config.yaml
router_score: "softmax"
normalize_top_k: false
routed_scale: 1.0
tie_word_embeddings: false
train_tokens: 299900000
Below are experts of layer 4 (counted from 0) of a mixture-of-experts language model. Rows are named gate (a neuron's input weights, with its number), up (a neuron's input weights, with its number), down (a neuron's output weights, with its number) and show model dimensions 64-127. Each number is 128 + 32 x the weight over its row's rms, rounded and kept within 0 to 255. Numbers have three digits each.
Before each expert's rows: "comes before" lists some tokens at least twice as common just after its tokens as in all text; "mostly gets" lists some tokens that are sent to it at least half of the time. This comes from a sample of Wikipedia text that the model never trained on. Tokens count by the router's weight.

# expert 5
comes before: " the", " a", " his", " an", " her", " their"
mostly gets: " with", " for", " including", " into", " to", " through"
gate0:149193118107098120121131129174128095141152082081053126137089183139126151160143151115151092087120155160127113143130132079145115103078065077087169103157146141141134114108116084117114096184143144
up0:110049144141139138161119132098115155126118162185192126106161086111133122123112079153097119170103105106108155131142093190096122143191146160188107183114102110076117146136146215153126139102123102
down0:140103150109170161107134115125139113165091136109172112146152110159144166139120155135050100091131124155208130141092148156092075150133138137082117081148168099118100124118102116200126096162073144
gate1:178071100167140171095075131128146065146130139129097135078145148143170158120103118107161137114112121115113128131135088095148094118143152171127106131150133097100184129091160093129159137117120104
up1:184088112181146146092083136175148111165125137096128145070136143192152147107106136104137138099122095144078090148112089105140060121152145159105119151146146087063198131117165075133094130104152143
down1:130090077094092135101100132105119140138128117169131104169078150123121141119168138112152114070091117095120110176167104103131150138147090160107132189134152163128113145121188128184154114157196080
gate2:172133143144091147101094135112078152118107188158075142108162151131156066064129128128136107124091192101062107137091155065128084181162106154128010142148137080146157134118076110105123122120150169
up2:199118125103151152092108099100175154105131162171078101079154163130135101051129124143129131155119135153140101157061153101109061142142156155058049179148120097047133167120078134132146142150133134
down2:133166161055124099165092162193127042119071107087148089129151113193155130110138163101123096108140163177133173142087177107165121143182095139146136109157123102136131169168146146072107085129124130
gate3:124145087136128134107175123127186161074075098078095156132134161142117143070143093130179138102116107167137153171123133070192188130046139137172167136192090107119117139175178076107121145115141132
up3:144135128143151102126087178087110134137170133162128100132112168103141106164075143109086112145167129066105147124080087213114080127165099131110112157067149177131137125122116137131131093119144140
down3:110115114100087125112130152182135126177071146138146180158143094136051115098107131116092103115109097140100103148157180088132113051109079135078196128103148192106122144164108156088105107155128130
gate4:164179191133115156092126104162099125097132085151102119119165186144110134085109101100138117138181130132119114111123112138135162049105151104110094093116017158123140107140159150104101132113157111
up4:181098093164120097130113087133108115124166074138144170144140122130185192102153059090143110119137138180156144061114197148073136122112074130144149155151131103139124068115145131124141120086143126
down4:116160194086150120218088182126130142112075139161127114132132146119144158067105124177134170105131111137140133094111100145054110121146120147104177125177153099153126177140091135179041172121119138
gate5:153121167129102112158115061138163104105150113104075143104132117114161127126086172118081097172150123138174148063130112087000160090120161192138099128158105185158097104064160113139097138149119178
up5:143123133147052121130105044030164115054125135112125105112142136100102103125086156093122138168130137118116100061117171134102175168097153164124096104166120116133137151076152145069081107147142176
down5:115105166109122154095109189141115148106112120124145141183136099064117100124104224111155125064058160111108167157126135123154118156131100165084137152118112115096105140092113117143159146162117135

# expert 6
comes before: ",", ".", " and", " (", " in", " was"
mostly gets: "ers", "1", "ba", "2", "5", " Corps"
gate0:119117112117163132093144142095138167155082143162115146091148123120156148162123137167159148143120097137093084115118174058170098122163164145132159162106140086115140123112135164190145115157168166
up0:110096146168112118089110153173107110125147154122126122148150102116090097051146112078063054128151126149102137142097120140139132101129117149083122151153127135088138102134094076121159093108111089
down0:157061125139135092154150134146132117138153144162118121086087137137102168153197151129165138140152109167100097105151171166114154128184106137105123176159087129153134153177112103109131103121096082
gate1:128133138083078118136133144116106138094186085162098144073132099117096161227148144143179117122136126102170103127085115091180126140117093127140100152098093153128137130117120128132129061056160100
up1:162146128122140149093098076123187114180117132154142165158145155122129140083071036111136139081151111074084063126153114084096126114177149135107146154088141128115195134109155153116176156166092104
down1:055122103157108090104164159188087112127103099116148137106144101104097121122171154060081183174111141119147165098170123135161111130123159194211169200155125128159137136116113101114117121181181148
gate2:150130100110142184131096152150044160118081161135102107093143161116135185152117187171085137119131145143122140071159132216117134134111055136124136148132132126132105045117096098105135082118093113
up2:146126126115116154143119144105083144070121111166082107117141148039162159140101166105125121114076174143139124111114159182160163116093116089108104143183089108149115060107114097080148068123116123
down2:150174118103119147148131120118122040193193117173135111072106150174113141181134129166123115110137120115094096174086132074086123081123135182130138152191131133167075184128145125109173131102131090
gate3:140122154091145118128137128133148158086118097142123143154198172192147117123099171114111094138103125105118099152115092107126153164111134160134111153120118122134142134099152108145159211050149162
up3:113140101134105116102131142135120068200143118108108124092157121196085171123092126105143163126110139144141172106115099098121145158076101148115096190145088105152107115126133145130169172093120123
down3:087091195109084136125146179176097145087164083060172054145108122122117156089061134063124124140102116142115138115079159143114131148134112106144162147132154119115133112173153168151086159153153087
gate4:124117156166202180142137186129140076133132161167177168109126181136135177174122121112122118107124194107127152129083142147181145149154157116128134125133068065092199138139172122095107112106107091
up4:101132107161131160105150098104198179138102154117186167136091103109070145077128140088098107116086129109140166051125162144156140125144130137104136122127161113118094137134155102082144084089169149
down4:132111160175105096106125155088087133181108073105143115069143100142103092074129126224117178169088147073083114125110106074129086112104104104174124165168105131113093121167109106136158147163122080
gate5:092085122138141128176178111107108180138147146088160115057108135127102133122119115113104105137080155146148129113125131129137107124195079154153180130108185090112125163137167135107140191153158169
up5:128130121177171107117156082199099128159138172102164126143161107163118157129079101117166167074132169156123188102147210105102161190080080143194178138123157137102134078111144171138113142110149178
down5:076139091088076090145102171115097154086142154184103139151087153120155104087147080160101077115112123141151077153122132072107142051103098093118083071143054083072185149130098136105175112104131125

# expert 3
comes before: " |", ":", ")", ";", " by", " /"
mostly gets: " •", " Succeed", " 0;", " Born", "′", " Total"
gate0:129106079142192106128116176144148157114196121121118170130077060153073157160133109111101125141149119142172148035169109191154141129117102068151133137126096163147077150136129139122132122133049165
up0:133169144136056198132153088125101120153045104130142108114165168113202092132133131175149142143076113136112109198096124057084130101139169153128102085119119119134196090077097096114161133115186092
down0:130126197124137145054196153130145156127120162074193104103085085119140214115084077090155076124125128107128178149116137144153093129154088068106060119116133127127174187110138144147135121077149123
gate1:132133120114077105172167139150074164131123140140136091047133173090179140110109145128117067139152136127094151138146139111179167126161138110104133127106119091101084164147052152153184135141124123
up1:109098160116070097194152126135080166166128086146137068087110149117165144088071143116144090131140136130097161123154138116187158146163113108083134141118114062105099143130069146138176152117149167
down1:103140182121162173100127144138142151106139132131111051111105080148095151178153107164132150113157162152125111129107126128133196123134141078183100123157106083159117118132157188145122172177122094
gate2:093175169129147121163118149121128109129128114121116115134162152150165045141126131188134111143137186115092097125191177117156144187121064140204100113086146168140128089135133135150166154163182152
up2:121119124139145139115127063195082155095142104096144049142143138135142136124144109168153141109122142100149094134129122111148130079101117171110087099135123193131136078100122141103093101133098175
down2:170138156154096144126174151124122135103122122099167144139083104172194185077106157131149141149108103192010134164147133163114065158081095084139160074114117179100139145079126090119200121159099133
gate3:174158133173167053153113144105130128115247115128114147171159178172112198092102065160151132151087120144110091172161104158100076119148189133168159098103096132153096127129115119129105120112145124
up3:112123142117104121159151115127164104163063142097134096102132082087149087210162135078094131086155095180114143144116123087160130053101086140125096155157147171094063099153123105113142127126102187
down3:151051139096161153108088110109123151143160123146063099160131114067171073141126074146078173080160097124120098177107090072112148146123164183181108124115155140151089149114084101089090126109171090
gate4:115206133162079108142104149111129116086171122088140142118166115145147146082118157157101124095117167111108127168067096168130141122119102186118154136113168154116118157113083148164166125154100108
up4:129194092110116112137087151141124112115164137110137181122176134154146126126097133149109112142088143113127122169050074175119131087116092167110140104118168121115099153147115135175115128101124090
down4:047134125135097082137090112139118183140131122151129128127151160136160151099101166062090111130096125093114182178150166117154126147134141149144094150104083184141121101112145137122097165130104100
gate5:148142134153136236108150083128163153096136137112190129109147135198106131152068175124130114178129110144110128169172121112092101078082151111056117140116146149158081139072132157140109156100110207
up5:089129121158112076073049143139182128183127142151110134124120127065132163128147081123121160171122144122156174093092114116151166112171079172125132125111089109126158101181131097128142143126102057
down5:128087133070177093152056169086103150174176136130106170133136109100158106131195083180114102098116161129219103112203109107124134100134128144155091163126091118131135105123092089152105081118147115

# expert 9
comes before: "\n", " ", " 0", " 1", " The", " 2"
mostly gets: " |", " =", ":", "):", " ===", " Genus"
gate0:157109093091160093133114106187173114098106147155111096163134174118120107118123093100171142160110177114075075142148128144165086180102176112164106178048108155153135166158098037134158112117131067
up0:126140126093054097102061119131129121096167166158156148164108137159157118174193081098117158104082088058124121063124088085072127127150117118187087129174130067151120072102163106100121127092130159
down0:157119151128093089169159113130149037083086063094148134107112151137129142108074162128137171233176145154122091110157140124134138117170181149142156100146082157128112122127120114168116150159175121
gate1:112107101070148115135101113133094182157155131132095080139160162132103119149150074150128147159136157167109154166136148119056147187102140117156139134136076162115125142134148138124151175123101142
up1:107141162188099129082169106165164096064143131101132186127184099138199175106092178123127151115152103132136123119130089106150155086148128179128164156129198137122118104083115079098120066124128133
down1:153084084133107139155162139093116097132167127044111156134168128180146177106116118118162121054179110125117162088116183140079102119086132116133104173098167087111136098077135110153166113130153133
gate2:088095162133174072111110113112131079140087167186142094120112162122138163154151203143143051125147124160094142143133115060099166145056076148122110158157095147119136133078132178089122129120148129
up2:156145140162119100180107162136113116154135135074159095167064131159175124118139154121172094090083109122102136151136125118117096165083106170056115116193130122112076128083141105126074076087143144
down2:156165127087162160123141113073126106091158080092138152128171098096151145088104115107134130103102091118134126144103154107106091082163175112139112132077191107157139098126116156149125140124171194
gate3:149161119171211121148119166091131113123123134142138133142146128104124153129119139110190160066107164109169132117117068061118121157134083160154118119130062144142087112130150085124154134109090104
up3:085106162117155118126156190142166092098081104151107120142135108103095126105072150086169170130150118095122132104137092118139121161162038147150133074121110111094126144111114106134199156141125099
down3:100138130096162146188113099168079119160221139121102112134155167149141080161118133127154147132116153057135127187118104074090134126101088123103106167105033140165104151125117157082105103091117144
gate4:165057093133110106125147094100165100154222106112167124166134143099080121192125146168095117140087130181091194141095037101153134106150227124117120109134029127051169091125117111098139134107142140
up4:125108090152096137109156130153138114154189068164170143158146145104080117113173155114113084066077151187113159137095082070126119146165162156113088070106053170058141094119119133134128134111145160
down4:089094092141127143103116049053120094131188162105079147159127173116078140117171119158132180125143138138124102183046181155069093141140107097117176146136176120149152139110137120090129157141153165
gate5:134097128163127079129167115105135129153149108088138123112126075100103134075171121118114138145088085114133141151136148088129093148154159144106155130120144122136116183202135096113104060101121109
up5:143089141182145079132185102124112161153155126131129102079132066097100184147108134130111160164099113110120105116148126070178061167124179135134138174093154146128153181180088100167098085124155071
down5:136188152075127122140075140151142134155171136171121125124141117119100142103188160165143116087137141166140143143110067165164199110215099080160156137114180147138129127086146166079130148166101121

# expert 2
comes before: " |", ";", " 0", ")", "/", "th"
mostly gets: " 0", " 1", " 0;", " (1", " %", "%"
gate0:133178124105162166151149156133163110074140094147119145079135150065083124130125137141124133118163160140094149136184100126093145180091076118137154138168135163189147067125075112103152149151167173
up0:084127081136158171156144146094109119094103149147144103132150184091111115136109106110132111088126109110100076094146124120143125109088141202094118093124079105066170177103190122133150100101192130
down0:128105131134172120142161111158154166139127080119134083145105106070175079167172140116150097127145139127145139153128141099134191173102143127103091113156075184130108093129124102098153169128112140
gate1:092112177195127170136131162142163173184132119093111126161136156113114147159061121113141142137143161100139163141118107132127145189119030115158104152135102177146115098109123151118115148115107085
up1:127131160202118126097154118105133171171154121111062127155117131070161064149133180125142138146129139095167133130151086199122116187119086153081089112132109205127152093184163116135189166135150109
down1:154123153081126170091169137136171106127119130132113108122131170075114066125177173152108168131166107146188176125132143169168077129092157110150153160125122197136121113129141129072106098170123091
gate2:128104190069186115075169099101118121176188122125116099120083177137130143148132095124110094138129149147103099125150107125115123054125119177100163160151172150105188119065132135175134101073133162
up2:115073187064140127115157106098132128191174138131149114128072113125096127145115105105115089150102158156115122137155101119121149038153131200136146139116166166097154123078142115157114118083106154
down2:124096097128156109153106153080105098108202168123145097132119151162123104131194095112145097028158104090109128156163129121103135148123207176050121110156078134090114155079087143130119133179095083
gate3:165126117081154136113093085164195139117095135132088157169130123144131158109069154103089080130061149094132116090101200120132153104160108080101144096136074142121110117092180115163115188120125109
up3:099133112136071096140142129115079121163168157151095076129121110138141180068176148153144191145167098174101152176116060165100108110173106227159124102139124123149099186153093141062128094121135163
down3:157089131092095121105102130064142124121165134141120120147177147098112122095152085169112145088166125129091055117137129101149115133150133177164162097165134106137114080115108028167125107093132140
gate4:134139142124081158124103132144141169109184131112147159157180117124123102121107118147120044066138140188101162121131127102126111102139078130149074097143182120149074147174123129164147122127119080
up4:080161096125138142132153127214128118114106181151071135105127127164112169103160138193128167150131078146159113156050165139158055134107165154171071135166133097146058184158178124193120112160171164
down4:176138142116063112111129131131114156120157199141191145097163124107136085134157071139141123140158129140171128154080107177116188173091092118129148119129096110130122094068109111119143181188138181
gate5:101139140165130116087125119093133101159051135175122132103177162164154167113089141132183164134095154079119062142100142106107153150130096056101132122055103128122188177149070138145129134159135064
up5:086165100078132119165171191093093130091164124156124103149080129107177140121151179132131085190119061112184159104136087122130111087143146165124159152149129142136170089097179128114120131148137149
down5:176172140186131106125099122160141104165174138106146126148107143180107150124127113104135129122178106159083124100131128033155176166184161092119110112133134137172078135110152125113105146127065131

# expert 14
comes before: " to", " in", " by", " a", " as", " on"
mostly gets: " was", " are", " been", " is", " were", " became"
gate0:176128150159132147074156135184083080132110133164107077165119071168140092102110173176086196125164126152165127135155146101087089150118111119116117161152092147068146129069113131099121126094137095
up0:171088115195109099125153094110117150076138135141077135145108152164133114094106161147131156150172188116148137154097112105096159125057073136114099139148148161060111144080136137158105135084095042
down0:126120147105071202138173172097113109127138144153149116128088114119156106118076072141129103121134093149148116098153126121183150135126072094110070180161124141110150127118125074164154090143078118
gate1:100070155145152081103081077149036192105219164110131126137107134141118133133084096122088138148189107079164140070143135101089150178179138148060125138099070156133133174126104078174098150113102108
up1:134093098154163109126103094139056175160164118061171097095114129131111138167095083158066127120198117138124166112115105108094114172156156127096128142134176182088083150099171096152080123091147133
down1:194122173132099136069138151120185093139169111168117133122139104104067116130139106084145202162164178158133151096077160149172162128140093185141089033127103180162124156139125148143132156139141095
gate2:123120132136143132206148113151107143125124159135106132141121120140137106087167115141181105157119123166204156080084121104137121119163123098089040194150113126093100118117150124104112144123112083
up2:126181125108222106082132112130101110111109149115104143134111107142154133107125095127089111105102149153161145129106063143140147128179104141097113068142136117123096068192135156131118114152067075
down2:128142108109143163142115129082102101088092152166115141118128187128153184093116129124184094067045171083120148138193134085113150102137191076172160123093094048145100116140114131122112134128132172
gate3:140156150081183072139133137134164161112114128084099071130110078115131179169099135116063091176163173138175166154151149180109118144137090137146126130097127167175141084173091135107152076043117127
up3:158183143145122094189103118188130153154210204094118189121117143122076092094126137164118151112120055122132135092168090143180122113202165125137153111145139067135120095056157077131115163159108126
down3:167150137105138084082127119072122070149105123131130127138103119122160068168115120160124137079130151107133162153112141105160117139101158146160131120084145128078112116170153123137114109187054113
gate4:146181073094100178147138092160063191121126125152091161141092119119130156109185165147128184128125145151094094151146084092132188134165126118182120097137119156073123109145141093149103145133157150
up4:147152086097114198139089084163092214130114098154111085145082134154112145091113133141116189125110116151113135125135083092145149102120112081156124132140132163075144106123159139136111109119128145
down4:122183059117131163110147060116125134146123120165134087148182133167117109165044176088129098149159171178152103114120138099134133116144122175101081162135162126139130148159226088166108144116109154
gate5:138165199147117160143073106184040140111161194126123131114123125099121128160133100159124154130108125142087166113079124109106106053088100143089121159125140108133100099114090136165142128106067122
up5:114149199156133147122073094207096138166154193130148147102163108114134115109151146172122165122113088137137165104057125114126104070083073132109161152132158134143082113092113166162131111098087122
down5:170122081141099082148189103133177118161113148145126160156169130187184092054105044174074090124097142126151139105102100103116098160111108224126159079106148120217121158095129122147115155112078152

# expert 15
comes before: " |", ",", ".", " (", ")", ";"
mostly gets: " States", " York", " 2000", " China", " 2022", " 2005"
gate0:147117114177088142095160096113143171232123138128179128156188130082112121108144139139165136159118098113136180123141084106215135155152149102150116113123135146165128185130151181143148135098110182
up0:112127133152151084124120166107074105129129156117098120096103117144170149140137210081116092127131144142145141150135170103112101159103062092122140143102100174073143134078109147181116125125144135
down0:097126111150164100096177078130127160125126142117192150134095127063112101153164064125154086125184132131106112109139094157150093146116140136113189102156094112148178099164118105136166161197053141
gate1:146123082126141117152162126157110197101093136122101135098149110102111080170115119138183145115121084124181129153151110113103099105120094124127133085135147082121099154123107161122086047056167166
up1:181159049135119118130173129160153126088143152048112125113170121105161122117025188155154164218163110136132128154142158128107132087085151077110129114142135108117129189075087118154071073092185184
down1:121120164115103141110175222177139138158144166077140168102134120144115165132164152137152160160113128124164159081167151126170173096157135092092118110178154133204159146153059135092094127121133195
gate2:122132129105128195107149120112161142087145153137130114148124140069138073071180121041137154119111108112103132209119095100127099132124159154100127090070099050148138114081087094161134109142085156
up2:183152113167146119164133092150114130128130108063092133117066135133114100171095115191111126155116121123212120107136143124129203150144112118192126166101131142112196153088129129080167159091153088
down2:061141154063072144153122149103113160149121153165106143069112116095113124150143203160149126110145109133143155166119104128171165170118114118113112084135211107114091100133113155147116102124087108
gate3:078129099111097150160105138125176191093169170173172152124143106114101124137151124112156138072127134102104166021159189192122106141110153115169129164134116154104155102193130115114131125056135140
up3:146149097131124159175117138146201177106112182134118132123146104110117105100138108094143125092125114105122169058128149159098074146074130136156097188122145125082167073173132149106123124081122109
down3:150127063110083117102141150125199117153126144144126212090098145118183133105149124122082146110151158146132071134095110141151135126083111159136164143153142138166163172113115190164156124192105112
gate4:185104127161186109108105139130126060144100146085191098038133090148105100115131110115131152155150133119086144089109122104124052149120128085136156183100122093129153147188154158168147121125128174
up4:074109115168107113109159147142167169129197108125138133130114151103142080123063138084148077116127139152119125151119105158080167159091091176095097116132127178052116081080097161091132128119048097
down4:157132112139135092046130089072161058137097117125135123111118114150118180103100080089124110216132148164131122119154143146092119145108157105149202079114117115129105143098165158171152124117096100
gate5:201133061127127115119090082172114076171121132137147180131138162080167102131094132118124145108115094103082139119158113117155095100100145163174177170123158091175147121135187100150142118122165119
up5:171123122105159145137151124210140043173159096131165124134141171054153097102161123096132098102109119121107150115139132092126074058119174153188165186116106116120093108140120105131149093128126129
down5:144094133168128128073099127114149129147242117126102136166132103168182162125138160135111151093135176107101135106136132176067151079179139160113144149134104202144170112154097121121112120115066127

# expert 7
comes before: "\n", "==", "The", "|", "-", "==="
mostly gets: "==", "===", " ==", "====", " ===", "\"."
gate0:135179135174179117132157095095126125129164167157111189130140129112164111154099077169116159094096135159092125177101109123123100174020121105150126095089169130144119150073140128149125127103114133
up0:129163101146156102088179084131119139126141162147101186131137140098178089161107113149105145090105116167115116181083104148107097141070097096121127108131135156117041122122129147130129135119132127
down0:160086141125158111128100081113104139117175087093089104048121113070137112108102142110113202083056153111157103127161141137216160125152127105138138127111096110090134136145123100087166159128132140
gate1:087136131144110122142171170117106034182092177098096165131054112151138085159148063163130138141079109114127123108124072146100160130148136112067147063129141102181119110131186188131156139218145144
up1:167177118103141127111061121159137193131163130101168156134188187155110161101113135063143142133154145160111110124135141150178120124108102135178127212138137144115152094104124061127099114063142105
down1:116124164195061129122082139103132175148149169092148094168107168132114121209129082133150142147162161148098084125135159157061158140202113138124160085093130145108094141115100101111150078129149102
gate2:115151147122127095124070123159110158123126136088183116104135146155103125114115095130075194118117124136171126120173145173164100131132101105145139170143157101161185119120108103142137125091131100
up2:120139119190085120176162122121145171126125172144146150121098147173126149078139133094076121111150134161123159109169125128112077105147108132121098137135171133123183164084112092092107110134184158
down2:084099095100102095110131180082149091143091155135111120134074124143143083081136118120128142120124130101122162149153095151159146094136108107156092091121084119122143162196112133146110103172128089
gate3:101107088156112115172091057104132110107128132157141127130127157159093113151082071137121192130131125180173122109129057150144148154122092125123104122075130142107147127131100109157184112110138158
up3:092098096148102141165139074104137076138136130138124116136117152173105162155082086137153137107141126181114153091088074122152158160123047119116131131095132169097123111154076135171203083134130158
down3:154153184130137099124131128126142059142156148121206178151129154103139119137148103083123060160092137149140134108099143132111145080163128140138117137169143112132099149188149148113120152159191119
gate4:132123156170118169137116126165108115123124156146155065132127145111069117148165104097107109128142193091130100107111129150071125097039139129100136112124141160146086182092097137132128097146093154
up4:153142147090128106106124138100161139131129120112121199161118135139172146114070130136145154112117072150130142140151122124175127133171102148160081141151119111130187066108147123124112161106131128
down4:108129122087146169142049135100112133127094069102164153040146166142130126160163149086099140106110108131101187147167105163068136079120176173150085141103181191189094079114089116104117117132075129
gate5:123163129129075102086114066142112182136194095145113109062140176098148138099080107131112129120100113076159164218092114135168124108146122136120114098055114118111139125139128185151099166165102144
up5:126139134157143131139169166126148086153065156119127162136131081170096077129181124112138098146143194148086151036173150152099139152123173128121155131174138162149148125096096118132157130107152127
down5:103137152135096129137149091067165083125171155104124095050199164120120153128108084116109128127180083131114102081106152116168077090115089150164110139090108133117133091136157096181086132198079144

# expert 0
comes before: " the", "-", "|", " a", " his", " an"
mostly gets: " in", " during", "In", "|---|---|", " of", " within"
gate0:133196144172138115135154117096114169135136046159090121148136118144150137096094105104144148143100140144186115142162144104140154110091163161121116127166154038123098094205126103099154125113125093
up0:159199137168183092128099109083116190143095026151139087155129119155130134099063136083145131154107136169167123098179163101144126106084181144126132106175149069135089099137119134123174119142165100
down0:119108125099124107091132130146058133128111120112137137134117104108082112085166188166126141144054099083130133121146132179146157151098166115122097128147131080122160135162091123119131163100094151
gate1:116155146115148106102116181079081170133136125089128138144114212107105141164138147106134113123144169093146077110143100136118124122099087167139129118049144131127161092122110104141168128164082105
up1:125112118110112198173136104175131141121129173113133090110162105136102160150081109158067213119138070157093168088123171162175083161085152077142132169129112145130119158173140109125051097135160191
down1:125099153100123085136118160182141146162104104121104147129073070128106128084114101101113115143102137118116153126147130143127235096129121149145155078070082069157143120097144094104151104105130123
gate2:099131161094120114161128176168166148121162043088139109153060126145088130093170141167129113086061065146095120111105111132125065135131097109098119109046147147091097152145171106161119197153083144
up2:082085145116102149117097088147167121175132180122132109110123090082071121107143117152105117146101157131167118106156131118138199209063108087185185067130142133145137096130149119120122115084114087
down2:156153147126149140185123178155130103104151105077072193090137127134115159149163163096119129112050041090126118119131085124119097071126064117096107170131126128147148051124151150143137121113112104
gate3:168149151145107170030139162178129138172066078141134084075111116109053115120172127105127171153160139132131143091157139101106161093115064128111145125123143142092149125063177164102153162158099134
up3:179105163166127163072142189159136181126078075121146084085099096115099149156163146103129148143128124138106142119182093134070115034068134146149162151144150125090156137065180114179127133159141123
down3:079115092146140151152094132168120134098093148090140109191139073046175137181122151086073089133072120189136170126131165145142112158121148158071096126111134137173119058106109102154119075116165135
gate4:157127130117147172098136130063093108132161131129173155154137097166153184123155093107125113107160110166055102061072141103187196138164154162095098140113068131121120107158098169131129159176142148
up4:099137101144116078163109117185138165133122126133080148090100153084095112143088186141128145095096133118187165142203123147087056111088118127145152145133199125124146118151176078117111069084118120
down4:093163160134156051140081110094117167140126148051134052162134105111120104074218115144124133135120111129080087098096144142090145168181127140110143110134110151105118120077106106086114160082180161
gate5:112183136115118185133071095106127158093138070108115156144163157114111119110149191183096107165117104090128139168116150154175134120112086121091156155118183107089181183157144146138142114074126141
up5:079198165141156151111066119093091119106113068149129168132145165129113115119143185181108088165094093101133128135108143160197130121114123100066137153104154096085175145189146167171156093089111148
down5:092072140157136057174129118133144140105152206172152121108144132112177157169061133088116127107111074206165130118142155139084098136152123152168100131113124163150051118162117123117122141110115125